{"balance_loss": 0.00177, "norm_eps": 1e-05, "train_tokens": 319300000}
Below are experts of layer 2 (counted from 0) of a mixture-of-experts language model. Rows are named router (the router's row for the expert), down (a neuron's output weights, with its number) and show model dimensions 224-279. Each number is 50 + 15 x the weight over its row's rms, rounded and kept within 0 to 99.
After each expert's rows: "comes before" lists some tokens at least twice as common just after its tokens as in all text. This comes from a sample of Wikipedia text that the model never trained on. Tokens count by the router's weight.

# expert 5
router:78 59 68 66 37 42 48 61 66 34 51 41 20 60 46 44 58 71 34 54 64 75 76 30 61 62 69 46 52 38 53 48 37 40 41 45 36 51 36 66 55 24 58 52 63 43 39 29 66 22 31 36 78 62 53 47
down19:27 34 60 19 38 61 61 61 53 42 34 81 55 64 53 59 29 51 61 36 65 62 55 35 40 54 38 70 51 59 43 71 65 32 36 61 55 49 51 64 45 64 64 53 34 42 35 76 74 43 33 65 41 69 61 51
down20:63 45 43 51 64 47 48 16 55 53 33 43 34 62 47 36 51 49 17 45 40 62 53 67 47 62 50 29 24 26 58 31 44 43 51 49 32 45 24 38 59 06 24 63 34 31 43 54 56 23 54 56 53 70 45 43
down21:49 67 54 61 43 40 55 33 59 67 53 55 49 46 34 50 32 65 74 02 61 33 44 66 62 58 49 43 51 29 33 71 68 49 38 48 47 55 69 31 47 43 43 15 51 46 35 56 48 70 66 69 30 16 58 44
down22:00 50 60 81 50 57 59 60 55 53 54 50 42 67 51 53 41 55 29 64 49 79 69 26 49 50 40 55 21 36 53 27 39 38 59 66 68 45 55 55 44 60 70 49 38 56 37 85 64 29 40 45 50 31 61 50
down23:68 61 64 38 59 55 58 47 41 25 51 66 30 78 73 29 46 49 62 56 19 75 57 45 39 54 42 33 58 58 55 57 49 45 46 24 60 30 34 71 44 50 53 36 57 46 36 47 20 52 59 34 53 49 46 40
down24:60 48 44 47 40 47 55 42 46 50 51 33 50 50 34 41 55 62 50 43 55 48 42 44 38 76 59 58 49 56 40 53 37 48 18 65 55 77 64 39 43 48 20 40 39 55 72 49 49 49 26 73 40 46 46 33
down25:35 56 65 70 42 34 33 70 45 57 31 32 47 52 58 56 45 49 67 51 66 58 35 30 58 51 58 59 51 55 47 66 39 51 61 43 61 77 43 60 30 59 30 80 30 57 41 55 40 08 45 37 80 51 77 49
down26:51 69 68 48 62 62 50 38 64 55 49 55 56 22 63 51 51 48 56 33 28 63 56 60 63 43 46 82 67 38 17 49 34 26 31 49 43 60 61 52 39 60 35 27 63 64 69 74 40 85 75 38 75 56 53 25
comes before: "\n", " The", " He", " In", " It", " This"

# expert 0
router:27 17 62 45 55 52 69 50 59 51 22 50 49 77 43 22 71 61 50 52 37 39 41 65 72 30 18 56 48 58 71 49 60 49 34 34 58 65 61 49 35 58 64 61 60 43 42 43 53 24 72 27 35 57 69 44
down19:51 55 52 30 71 55 37 46 69 36 63 55 64 61 65 33 38 50 34 49 57 47 41 34 93 52 49 55 32 33 71 28 29 83 58 54 48 61 50 30 55 36 57 66 61 32 30 55 46 53 58 48 70 54 29 79
down20:44 18 28 76 37 52 45 33 58 22 54 57 56 54 49 45 53 49 49 31 64 43 58 40 49 05 52 57 84 41 53 34 67 43 58 59 30 73 66 93 43 63 53 37 51 57 29 38 30 73 36 36 51 71 63 48
down21:55 46 50 43 24 57 35 67 56 60 54 36 69 63 72 22 83 85 50 50 44 58 71 30 68 34 42 59 54 51 40 54 48 58 27 40 39 32 57 47 60 84 70 53 48 53 53 49 56 41 47 77 61 34 48 52
down22:65 24 58 65 26 46 53 75 45 33 43 53 93 73 63 47 52 60 36 48 56 42 51 62 61 39 31 71 44 28 93 48 50 49 62 64 61 72 46 88 52 77 53 43 46 56 45 66 39 39 34 37 54 62 68 81
down23:62 52 44 64 50 63 57 45 38 61 90 31 41 59 32 50 43 53 76 64 56 50 51 40 65 35 51 49 66 54 64 55 50 55 35 61 51 59 57 58 18 25 70 66 44 57 64 38 54 44 34 51 40 38 59 40
down24:42 71 68 42 35 47 56 47 45 43 54 40 43 46 63 78 45 55 40 47 45 78 32 28 40 30 36 65 51 55 58 78 26 37 46 54 51 42 34 67 43 72 62 39 49 19 51 47 62 71 33 39 40 54 50 32
down25:40 44 65 28 51 55 41 88 33 70 53 45 44 80 33 40 76 69 60 40 32 61 51 59 68 54 36 35 45 56 51 65 62 68 43 54 27 31 51 65 48 67 49 49 42 36 43 66 48 60 46 57 58 25 42 71
down26:43 54 44 88 63 48 45 33 49 39 44 48 59 40 31 49 49 50 70 54 39 50 66 60 58 56 71 54 68 47 18 60 57 49 41 59 29 68 46 51 70 66 54 56 68 61 78 50 14 37 55 64 40 62 66 49
comes before: " |", " –", " (aged", "4", "2", "9"

# expert 6
router:44 64 46 52 50 42 39 55 19 36 74 78 60 45 47 61 47 76 67 47 32 61 37 61 25 36 82 46 29 78 47 40 22 73 33 52 41 30 49 61 56 48 55 29 54 64 39 58 57 51 77 48 50 18 17 56
down19:61 13 42 34 56 55 54 48 50 39 65 36 41 47 36 43 27 42 61 31 72 40 52 51 41 31 55 37 47 57 42 46 07 53 39 80 55 61 89 62 36 54 61 43 44 82 81 49 55 33 34 63 49 50 40 53
down20:70 59 48 66 39 40 43 42 38 84 69 75 55 44 61 47 47 53 46 68 50 50 59 77 44 44 53 48 11 45 61 26 43 62 38 70 64 47 72 89 61 47 60 39 38 56 48 84 30 31 61 80 16 49 25 50
down21:51 50 62 01 47 69 40 62 46 40 34 71 39 65 75 51 36 69 59 49 73 62 38 48 60 45 40 51 11 47 38 55 40 48 40 59 67 47 49 74 54 37 68 54 48 53 52 72 33 35 36 61 53 57 51 47
down22:40 46 51 68 42 36 53 33 28 55 27 70 43 17 29 51 60 40 44 26 30 34 51 57 42 61 45 27 35 73 87 48 39 39 32 65 57 40 39 58 25 41 44 66 87 52 52 48 73 43 34 78 49 38 22 61
down23:37 50 69 30 27 47 66 47 42 49 54 45 35 31 24 48 30 42 44 44 57 77 65 40 55 50 53 46 56 87 60 25 30 61 52 75 27 80 44 67 47 51 33 60 20 24 48 34 86 47 53 73 38 40 48 31
down24:58 36 36 43 38 53 56 74 37 25 51 29 58 34 50 46 54 58 43 40 52 29 69 74 58 53 44 39 75 45 76 41 54 51 59 55 54 45 51 23 57 31 46 59 30 43 49 75 71 34 42 52 53 74 50 57
down25:70 47 77 55 51 49 46 49 56 45 70 63 46 39 54 75 55 10 68 63 71 49 15 28 26 42 34 56 24 65 60 48 65 43 48 45 80 44 30 47 55 58 59 51 68 59 66 50 42 32 52 60 55 54 57 38
down26:59 51 59 41 63 51 35 45 40 28 63 39 62 46 60 57 57 34 25 69 52 40 42 65 58 05 58 66 46 51 30 36 53 37 67 66 53 40 26 38 50 90 56 45 37 26 63 49 39 72 77 45 51 53 71 67
comes before: " the", " a", " his", " an", " their", " its"

# expert 4
router:42 58 32 44 72 46 32 63 74 43 76 62 70 54 45 35 50 29 54 58 31 45 47 39 73 93 70 19 39 42 46 44 37 56 48 45 37 31 22 86 73 31 63 61 61 60 46 50 61 92 44 66 52 30 47 35
down19:19 49 35 53 49 66 45 64 57 49 68 42 28 35 63 27 40 28 59 63 62 45 66 39 51 69 83 58 31 46 51 45 60 42 02 84 27 46 78 44 57 52 26 38 29 45 42 76 51 57 45 50 61 64 46 55
down20:70 72 43 55 28 34 16 86 46 58 26 57 55 72 57 42 56 36 50 42 26 66 36 33 45 57 47 42 58 43 72 54 56 22 42 45 15 55 39 49 37 69 74 49 42 50 51 42 40 42 36 49 37 49 44 62
down21:50 40 35 50 46 51 65 89 66 69 33 53 51 56 47 41 49 54 43 56 48 59 56 44 46 41 43 33 62 42 61 41 67 54 63 54 57 46 50 15 67 55 66 68 40 61 65 42 36 58 48 50 67 31 35 39
down22:61 30 55 79 32 28 52 32 56 28 84 63 18 54 43 57 53 49 31 21 73 43 60 49 60 68 39 57 36 49 54 22 67 41 47 31 51 56 70 50 50 45 54 40 54 50 50 29 51 36 55 41 63 86 60 84
down23:42 37 42 65 45 65 21 52 40 45 38 43 31 48 46 32 58 51 53 47 41 72 56 41 47 38 77 39 66 73 60 57 36 52 59 59 31 39 61 35 46 34 57 65 67 31 45 37 44 07 45 14 42 54 62 44
down24:00 72 40 23 39 39 41 53 59 37 47 52 70 33 32 56 52 46 71 73 46 55 71 33 64 55 57 45 49 33 57 56 34 68 50 58 48 60 62 35 33 33 57 61 42 41 51 55 73 46 61 39 72 08 46 51
down25:36 30 49 69 66 44 38 69 50 58 42 39 54 26 67 42 20 69 66 35 53 75 65 73 35 55 46 70 49 45 78 58 41 35 55 48 59 43 57 56 60 51 43 54 52 67 41 36 48 53 39 65 47 58 57 25
down26:87 35 51 24 41 56 27 52 31 62 44 36 56 57 49 53 52 41 39 46 39 55 61 53 24 44 52 43 68 51 81 47 68 39 49 44 46 56 33 28 56 60 77 68 63 43 33 63 43 39 64 50 21 60 54 30
comes before: "-", "|", "\n", "The", "In", "=="

# expert 9
router:52 52 46 49 74 30 35 56 32 44 65 81 63 33 53 61 44 34 62 50 21 70 47 39 48 58 54 34 31 45 40 45 32 45 47 19 43 51 50 26 76 61 60 52 46 28 55 61 51 42 73 43 32 26 65 39
down19:55 56 44 45 31 55 50 43 31 38 35 51 61 43 24 75 74 45 37 45 76 54 52 42 57 46 52 54 49 45 41 52 41 37 48 43 59 42 34 36 67 66 31 39 37 47 37 70 91 50 31 63 63 47 42 47
down20:78 35 44 72 43 50 52 30 39 41 90 35 56 29 30 53 74 40 43 49 56 39 56 44 63 79 48 48 66 63 53 70 56 45 67 36 41 14 63 59 47 36 47 59 59 61 77 45 72 28 57 62 36 28 70 49
down21:34 59 89 44 54 61 44 54 38 67 62 55 33 44 67 36 27 47 27 45 33 40 52 66 68 48 43 48 27 41 62 59 56 15 20 89 54 46 45 44 59 48 55 47 54 30 54 41 55 57 64 66 37 65 64 67
down22:55 39 50 57 50 69 46 60 20 38 66 43 77 70 26 79 47 42 30 30 32 58 16 49 48 51 58 46 59 54 56 63 54 22 61 34 76 58 33 32 20 55 35 38 60 48 77 44 41 38 48 46 37 62 66 61
down23:47 49 23 38 74 52 47 67 58 73 21 58 36 58 40 45 67 45 54 78 53 57 67 53 68 42 53 21 32 54 49 42 68 40 22 28 25 37 42 54 61 41 41 76 43 38 92 36 46 87 22 53 48 76 55 51
down24:58 46 26 52 63 62 61 43 43 46 56 22 39 40 43 76 43 62 62 20 80 35 59 74 65 37 47 29 44 66 49 45 32 63 26 49 46 39 38 37 28 38 75 76 43 51 53 33 64 59 61 31 48 21 40 53
down25:49 43 26 58 43 68 42 31 47 23 62 34 36 63 57 51 52 24 57 46 28 49 55 74 28 63 36 46 29 75 54 30 56 53 49 24 52 24 56 17 64 70 10 41 74 33 85 54 48 36 28 64 44 42 71 50
down26:22 66 49 57 67 42 54 72 62 31 37 60 49 61 37 38 44 54 65 25 16 39 49 68 47 52 32 54 44 28 52 26 33 83 57 43 55 39 58 35 63 45 58 42 49 26 51 35 43 56 32 62 59 31 51 64
comes before: " to", " in", " by", " the", " a", " as"

# expert 12
router:35 36 66 69 24 45 37 39 43 33 24 61 32 65 42 54 38 26 62 58 82 75 31 73 36 41 67 42 68 24 61 48 44 74 65 78 30 32 52 36 53 62 55 59 53 64 81 33 63 56 50 53 35 17 58 67
down19:53 38 30 53 63 66 82 60 54 52 65 92 49 48 63 32 58 57 57 45 48 46 47 30 38 38 27 62 33 27 52 78 55 43 52 76 62 44 78 54 58 53 59 76 66 48 59 66 59 57 45 57 47 56 42 32
down20:42 47 60 05 47 47 63 75 90 31 34 61 53 70 52 59 41 65 65 67 40 63 35 33 49 43 61 54 57 63 34 49 49 64 47 58 44 79 61 44 53 41 68 45 40 26 62 76 65 61 66 49 33 61 19 28
down21:46 49 43 58 22 44 75 35 45 39 40 65 73 47 66 64 19 59 40 51 45 50 40 77 61 44 33 69 50 35 51 29 49 27 49 47 46 43 42 51 45 55 63 59 30 26 35 29 62 40 41 47 53 45 49 49
down22:35 54 59 50 35 23 66 57 45 65 62 69 58 43 41 41 46 47 57 48 56 12 39 49 41 55 46 51 48 47 49 37 53 59 72 60 52 57 43 27 22 48 55 63 61 65 49 48 59 32 76 54 37 33 69 64
down23:52 45 33 46 62 71 73 70 58 47 54 53 34 58 47 35 37 59 38 57 51 21 55 27 55 91 32 24 60 35 64 32 39 59 35 63 52 72 34 57 51 42 52 53 46 73 69 45 25 32 48 35 25 81 20 55
down24:66 68 54 37 39 32 24 22 24 47 41 59 44 57 41 34 47 47 63 43 62 50 45 48 57 43 63 44 50 69 39 35 69 82 37 58 44 66 64 51 32 78 54 23 30 49 53 73 42 40 47 53 59 53 54 48
down25:57 67 56 65 59 51 30 27 53 29 33 65 65 62 54 13 61 38 37 58 36 51 26 53 57 24 33 66 59 65 67 36 59 48 50 76 55 82 60 77 49 60 80 74 40 54 55 60 68 41 39 64 39 43 55 61
down26:79 27 27 31 55 45 47 57 60 17 30 42 34 31 50 21 51 37 51 08 47 42 72 55 45 42 37 79 42 52 50 54 46 34 40 34 55 75 63 61 33 44 44 36 73 15 76 50 64 44 49 37 31 38 45 78
comes before: " ", "\n", " 0", " 1", " 2", " 3"